{"d_model": 512, "balance_bias": false, "parallel_block": false}
Below are experts of layer 9 (counted from 0) of a mixture-of-experts language model. Rows are named router (the router's row for the expert), gate (a neuron's input weights, with its number), up (a neuron's input weights, with its number) and show model dimensions 0-63. Each number is 500 + 50 x the weight over its row's rms, rounded and kept within 0 to 999. Numbers have three digits each.
After each expert's rows: "gets" lists some tokens that make up at least twice as much of what it gets as of all text. This comes from a sample of Wikipedia text that the model never trained on. Tokens count by the router's weight.

# expert 18
router:368486474465473514466518559445453488461552526514488495528548405526499422484577477478502434480495593464460493587491442538537389456511517540552499355495491549581517534522471462602385460529525465
gate0:509492440420465520482464435484561532437402507511533521502531459459598561559506530528547418567555500566447505497490476498528545535608560500375437543556487480499509585450503439504508503596419516
up0:599525483416445507552479497484504532473581664543501529471457479454513480517552500404482513582482437496612481418552495506499500472439449483478493520463480498523562560503494459534516473483405485
gate1:451457481644484518501513438430500567491501521438506550473515488533476504543450559460463584494511456582431539578471504468461468472546488431499488535473462442578482480495536423537486519422461586
up1:535551483545457488597474451528525523484482569474618472528471487475577451482432550522500509529505483519552477522528458474591450504584534410548450555465547481519456519498399441507395423519489551
gate2:427446497476503494459495504462395497398537575480431459491573504525377495491508504577548499521535557483405570527540503573471558536494584526495442466474532549507522592510448445564527593455453553
up2:512468445500543525496519457397515552449434500473463464542463493439519496441534526479459545501532461485488496439479498496461463536502610550439469495444505641436469401508457477534539495579421513
gets: ".", " |", ":", ";", ",", " and"

# expert 1
router:516454551576478471544543446472409549553494462453421560591528514537506475571515487453499503491562484471496437508461440533485518465519520526473510525462516482530537551418525551441530483443444518
gate0:481449481526527441586517586530577462560464523542514562525483566605544503432589572460463484512438517520506445583498458498531433601505431402444570515495506550534472505517569493547470518532441523
up0:517448460464414413558557490475516478582505496475551542484554483553551518424500476583445542519528549473501473488416481485464366569498461509510565497402494567489560480540561527449517540481588459
gate1:471446455522379629472516391534485644513512544531494438551517472504530516386556518503466451513501500483503502512537518561540505452559529536528461600539495608523517524527536541490595441447533564
up1:529495457412566547540564519468585482475473534517450471456555488506577523508503513543567466543507541445474523591577415641458453492454500579536550496485527550495534525545543568572547513561453510
gate2:524457471468629550447432541554496602517603460556493559411569449566449425440443537486479500511434446526535516529452508467594565452464502513586505501529559542521495458465511388478590553545495451
up2:464551541475426433507510477595522388542507536495432523475539545514484483479510515499449489582573521526503469558404445461504523461479463536484519488445525544584522516482481434542512489513485486
gets: ",", " and", ")", " was", "ed", "),"

# expert 11
router:458540540519511507461541489574480536532488504489452431439396507495496538508489585497486552411481593460549527480536589500509445440466432557539459513605541504537373539446492497473450605583596525
gate0:456543485542529464459456471473538496476490495445455490487523430496446443498481551413476421483512519458567537466481533551537475502457422504457439467661542518531433449454601520575569496485462496
up0:466434494496485536534464500553407444439456513550483417525511556544535459419514457472450592469418557497458412519459584514554497506507465563526388406430464494456497538470442381445555530516516455
gate1:474513443485486533454505470451475577446480388573629532495548486533518496575483574554460457512513550452508477539501518557583580482494399453424504469493441526527398528412490479490463483571581468
up1:480539495540451470423536457581550535475483446500437577480494470502422437436535473555472553516517484566545481463548495626471510541489438531469449444551453473545540556431572482543495507591484595
gate2:573449574534523471482498547503515522493585597448532528472442511484572567425637472444594492496528560464496539598522543485587434496544469571530543471507476518484563501538573509509487425550527494
up2:496496514468476532525573488469416432574494428565491498448502538474430551422493529560449580522528409498408463491468417465583564519628514577510490565430527567530520466517427545436512555552501488
gets: " |", " the", " The", " was", "The", ":"

# expert 5
router:486518420536516533526509546546458459438456503493435544505508554426457560503506539552436525467498501475578604460474441490510533497451422638501441447636551449475469547502566432400536494513536472
gate0:517482437510565497524530509498470477372489600437464537469550497432542526407482494539534480601513423505574475566439578492485551542438452548567485462542545525476482486551657478505506536535519402
up0:436457561489481454532429556579509536551364429597494561435441460536472537534525431526552481516490487524510494471515449523541517447538448525515490526382554580563455575465542482377462457518515460
gate1:527392464477504429567525532487487471438465493501514421521563496441535455573535460469504448572532462591520488464512456537544413434485387386470464513581555574485478509416521537475406477536475482
up1:455415435457559453463552534481459466555561567595412493587647534452471498403459439514485477527473491454596613499510544426536599454510534489547493475630448454442497498517513499580529502571439523
gate2:528413454565546468514460523495585497527539504491503523561501454677495449473486478542464470553478547449519483461438494485484558552449487531547492532585505468461457511505453341490496531464477510
up2:414572470553536483449494508512518437533470516504526533456590532544508518534493468540443539515512515383479469498491481483519426472466344557455559448392466480566529472483610485536449443520515652
gets: " is", " =", " are", " 0", " 1", " 2"

# expert 0
router:492506500525481472540526457528555440461537568453494502495497548487601506563411427515431450526529483566505464468478455531552509447503455587407459536563451480513518616480453532573493486575482488
gate0:642536494578463553484502557542430463562499592548563603561476515455472536401547478525499491494448501502498585535474468507546488470509526446491442503469457375638505532574368553557451516402471520
up0:585498428497452502537427451503506577557489473464358574577520477417485495457479489520527397458560597498502557564508545467511561499495507543483506542511496494415488575511632494456557512485546582
gate1:489529476506572496500487436490447488432532502533548520565479385503495515612561420497577509511502518409540459474531446415494431483574552632533511487564492485413508561585501518548546504526460474
up1:400512546599468378563424472521556433431452523382515560503541470474486510601427488507470593539468501467421465553436524478477418500531581412457525518506484574523507424418552540443522472498514476
gate2:459528521502479539479423495531481376488393512443471592532455428462468539533493425511470467519538596444492465546482485522466510575521457463514565628526458466583511541595508518408499487440472469
up2:479555539497486476451480507510438429530561450461530426434455529435497439571577454554462480455517485539519446465416472512499545459583434580459525432474437532515570522577605439451450517492501444
gets: " in", " a", " first", " American", " such", " other"

# expert 10
router:449538560511539496522397551458554451573491505520395457478456521470485585516544491619485506472493406417486464520506452521587501604571442575515479402569553483492439466606510519504549572418497458
gate0:501456444554479479383505516444510548488441505437473538516524445508497558370489463534606571421531397481506462595485528514461580410471500456509461477532476517559499427564502455525470501473490449
up0:458502505567539448425468463472506442489413436466438462526574512501522538423625483461561525438462509505434459561480512567522495511550549530581506473595460521454523416471546455478537526461523564
gate1:408516553482427539470498535557475474566530411516443505515443472479476531550473474557551471483494544500499457460449515543523528529473479517527419483547447501364508463545504544446527498462552488
up1:572464448561492531549496482536412494554545548514502487507457558444453479529460556500501395559507542456536432431476477656535469523400459422448470491483453439521471602528468495601434446461543519
gate2:468534437472534563427464563484365487458416473485454404494417494533475486517515473504545510446568562457538545580493518394424482463524554594599576464531446497498506508567480569494542545517590475
up2:523504378414541576509524566455440519558565440531457453478441473445525487488485495441519528492489433555489514594536542501596474503465510486467513473461420554592526519502533531605545489456484494
gets: ",", " in", " and", ".", " on", " October"

# expert 8
router:463518429494532539475498494496483479509474519493394460489465563429519544545477493532502442511521553564521546451486513486523518560546542563549476581697504464448440529562507474462518445619498430
gate0:512471466445522500535451517467532491466504583504476524490478435503460513565502485547562490444570475565481574439534478458558476478526530492527559560565434523431440563508395567537472559591582471
up0:476536475455491444626564519544545410488554484484510511472529560394497494498471457561461520569503563514494459474553523461447486508511511420483496528433491468473528535599539498543496457466556463
gate1:513460409469533488514486492457549388467419519504520545444590545418610642524556544507555425526513531510491478541469499422489531491406506574496454501505592462521485451589479488477498514525585492
up1:412615472489530530594529432418452483543602476464497472369466518470627521482375447508469484504562517468438520502506468522476521518448545599484457569463462462439481464458382486510499482571431482
gate2:481460558486496589405524465497507504504442501481479493455506456531515526461357547549475438511533503486489508535476567475503574482430610461437506483620496551552577548617514482448546397493541480
up2:488569508499504410522585527498466419467520514539464482530543446407456537569505532545537582471497485528517532462458489444525439472653449600532528461563504528489535545452492457481571507444470567
gets: " the", " |", " The", " and", "The", " its"

# expert 2
router:567538470493511466520478481519546563424467426498570482577543352466497535490502460560531431443425513571472489443544556497521564514488492423453522612451504533446495490494480511531519483419580455
gate0:511431462557468406529491530516463486524411530514482495577505550454553527493446432522461471475462499479492505474562591498520484466425486518496515553501480540558604541477433437415480603531545396
up0:550580439527479516472457478561367472481465447618484429480538450388476509563503476462498529469526471429564466580501509536477542492451508384496514533533599482397503528538453501448498524533441488
gate1:519540479476534523503576477503493528471544463453452466421582480499505487603442470499387557486458463447581533418532495560450528532431503438452370561540479509421522377578547506490433557479439591
up1:491518417507530502530602541526495485520491442449447474497506506546447514551502561471442450495473537489538469528458520431529506467482534491552444462522487504478497438573548457504431495500583542
gate2:495469377571450483485607473472574501593449471474534482408455564462451544512507487484513448546468535487545436568505482495551459487450463562547395597446443553416534503516524437473456554478496571
up2:465539521446470434534532491517504502546438510476527472509502580483424580549437589481526480519558556459518511443441513342435510421490415509524567456471611516498480573496443543530395431479624474
gets: "-", " (", " ", " \"", "/", " de"

# expert 14
router:562477514459553449549443449490522464438545518440555527383489443446463501486447466475446449585433439561522532509543551451428435492499455624543528365625499457539556496448456555395563451583460498
gate0:474408423564466405448585494435526544378460407432495584558587471528447504620501508452514404429662510447462591516449560489562567540572491524579572490493488494554559559563525523536501481500604568
up0:472504532547377458457430492521547444470523440512528551566508569500487477527492483465476518486474617581478472408489483533528466551501541464364595562454513531513474491570516428437483489566512488
gate1:517523534491513456520453332438492492526500570495517492535461575443543521491382497434496565536528509479464516610515508451415447474494518435475397531539459481549521439508584419471404421429496463
up1:399471466526553470497456565445400533539540512450489442479587394440512440506528526470474521534589478480437474546494414490465435441547578411484497517470522545432487522517492528468537542540537508
gate2:478589571497467576492483535522458471496519549572459471491497477394572530438413465600388450542572510436544486443450589528484539497525472510477394451519483505423527619599494387458483540570536516
up2:402578452449536502580487510512553537566567521479392496511605460416537463521484405463400576505610437449508477414529469605501525435548440524526454455550456556444481553504496474452482525554529552
gets: " of", " to", " for", " by", " with", " on"

# expert 19
router:434501468539472478531457485540529536466422520487548527472487596476499462415476433435571480545504519480610466383456497441525488480475561513527448581503552555419504517481493560583392537491455557
gate0:562560544553476486452545486585467443552509515482558407435505509507537529526597423490502532551575487520554479452451424690529433556549520551439589460539509507530449469536575511575420485526500548
up0:518515532435466555544562448447421480391472453436543518449559523404522553444514522570563542466475507466555518490507501418540559431491492458536521524425459453481514497426463463477496503536468477
gate1:557496534531432428456547478415420494460548530493530494467502440511650512451562492470504575485471474548420573486563469508518451476579427521512529455518554478591537588468452549428548413517467581
up1:536485496567528479580490524481543515530561571498526377472430510486503445440500537500496447607484531427475541483581421565542471472517415452493504523537481472487502489454560459477487464576584570
gate2:480562482394511506456553490479455468441626477540465503554557504462465492491455589442473596480482532418492558508478574482484493530486535509610523452590484589468494469434513512486510517499474586
up2:504427556545458599492532533468527510428455556520459520545370479559556507542425592482493400568554447526445411526445544501497511549529496460451506520507550440449456522545455553607491500474467519
gets: "s", " a", "'", " his", " A", " her"

# expert 12
router:477399508453469445497438407597464431551608508517539514400556436471415557395536525475486583539490457541479508588574513514452459470517522511510465499524560589497519476480552497515469492490495479
gate0:438491510459439484516446408533532563391562569526534422494489521467536507426599494532499469493529502457415472598534476447529487423520591502490507591448517488562530480532408582483471473535470446
up0:471538486453513500425467500575500539476534554573471467445529448491520590463471529502487534613532528492476446511488420455559485539576482575554470517442459482460417560511461537469408570454485489
gate1:440524541540408522424641495433570507437469513448546517529448536444448513463500491479563427510435425600544421476554521470568535513494505641434467497465527544501481508532559484460452480431413409
up1:475498508538505504556480518425457469500486388453469458471443498533534549570496567541517463385531588512534514468519489529512465495554461532538560519538482450495478508500437493463561517522434515
gate2:502456463481496512422492539466558424523498620447482515448547495498506565505547437430582422452541473566562510505423511471470482583495433562453542484484543579548507446540586617442543527435552542
up2:516392537470477485533539490543483530535555518583505542426505481460441548490547439490490559451497503519520523533524603465511518531536499524506386528489492421423571545510552540447529492520555455
gets: "\n", "ed", " up", "N", " due", "W"

# expert 16
router:432475573457530559543456454481532533572428442492437505506569482411380520479514416493500564464527511495486516568482472523488488521474477495544470533542475479477522488531505494460583541475506540
gate0:524515543514545469410496532436509505457490435449442504439553507457535379505517458419455484489467554498614546566446556519430489485475561446452541463643518498458530452496560499497460491451499482
up0:512509463454448404630563597554501450384593556450471510553502529511463453457477586524500458428575500460529523507512481625400543560589388512481515573403531487547547487539550531497485539475567416
gate1:482511493545610422437507527495565541513479497501476636500501476511428408524506519485493487528524537432471509501451520448446495493546500514495467546488468505439472482472555536515499544557605575
up1:554519534484455575501511520441538509441577447480559464522418563471494446464490528507547513591474637491493506405564500519434562532550467451481478495464487527580502486456474442534503535487508482
gate2:436497584492502506499529520374538510485453427404565429511522470336516472490514506473535536516530564430464493518532461625492489475459485471499546477483397547574498518501459570487477502556481574
up2:555511517542560498557499462490482564461602428514452385521510514558533562531541465509489560524507478535551493567483520557407458548573548484485525519506479528448560460477480473523453411515536512
gets: "-", "|", "==", "\n", "===", "="

# expert 9
router:526531395510588571372502653466482524528474517493608473536534484557523438571490532473517557484563537487533482548508507548557494518496507389570557669538507509562486485469517492408531456476522510
gate0:461548444544445558480473480457425584510537483511505531425614546442495483547429416573519531576536588503567515483526612543536504600587528544459398431538464572471436572540403468508500487528544518
up0:496511560528489430448491527522528396579450499537402487417497467438498455452493534529516379458503443472478601506556447528531534411429356532417514501499514594480537513558612517460542562470553457
gate1:598565514472539503467482575521566522548490504506442507428502433392593479472506522546559511443542485402553499525416522440423584459397528428543368539561455513541596495558500475564542599575543588
up1:575557486507491551462461503582533476460451486476389408516450524488549458516496525481458494463567591503549546450476453320528447494531416477472487402528562425513472450515493571472531475546484584
gate2:574466484515548355499442471556448544557508469511453479497537547527533516608562508507568435551511543433448491592564445515625517454463590543524480525466511530466397463460586513474494567512475382
up2:584462455485468371494416554536487566491535488480549402536560536478512488518529559525488498538468517512551500510587513579534477459470590478567488576493410515521515388577572491483453426466547440
gets: "\n", " ", " \"", " (", " ===", "}"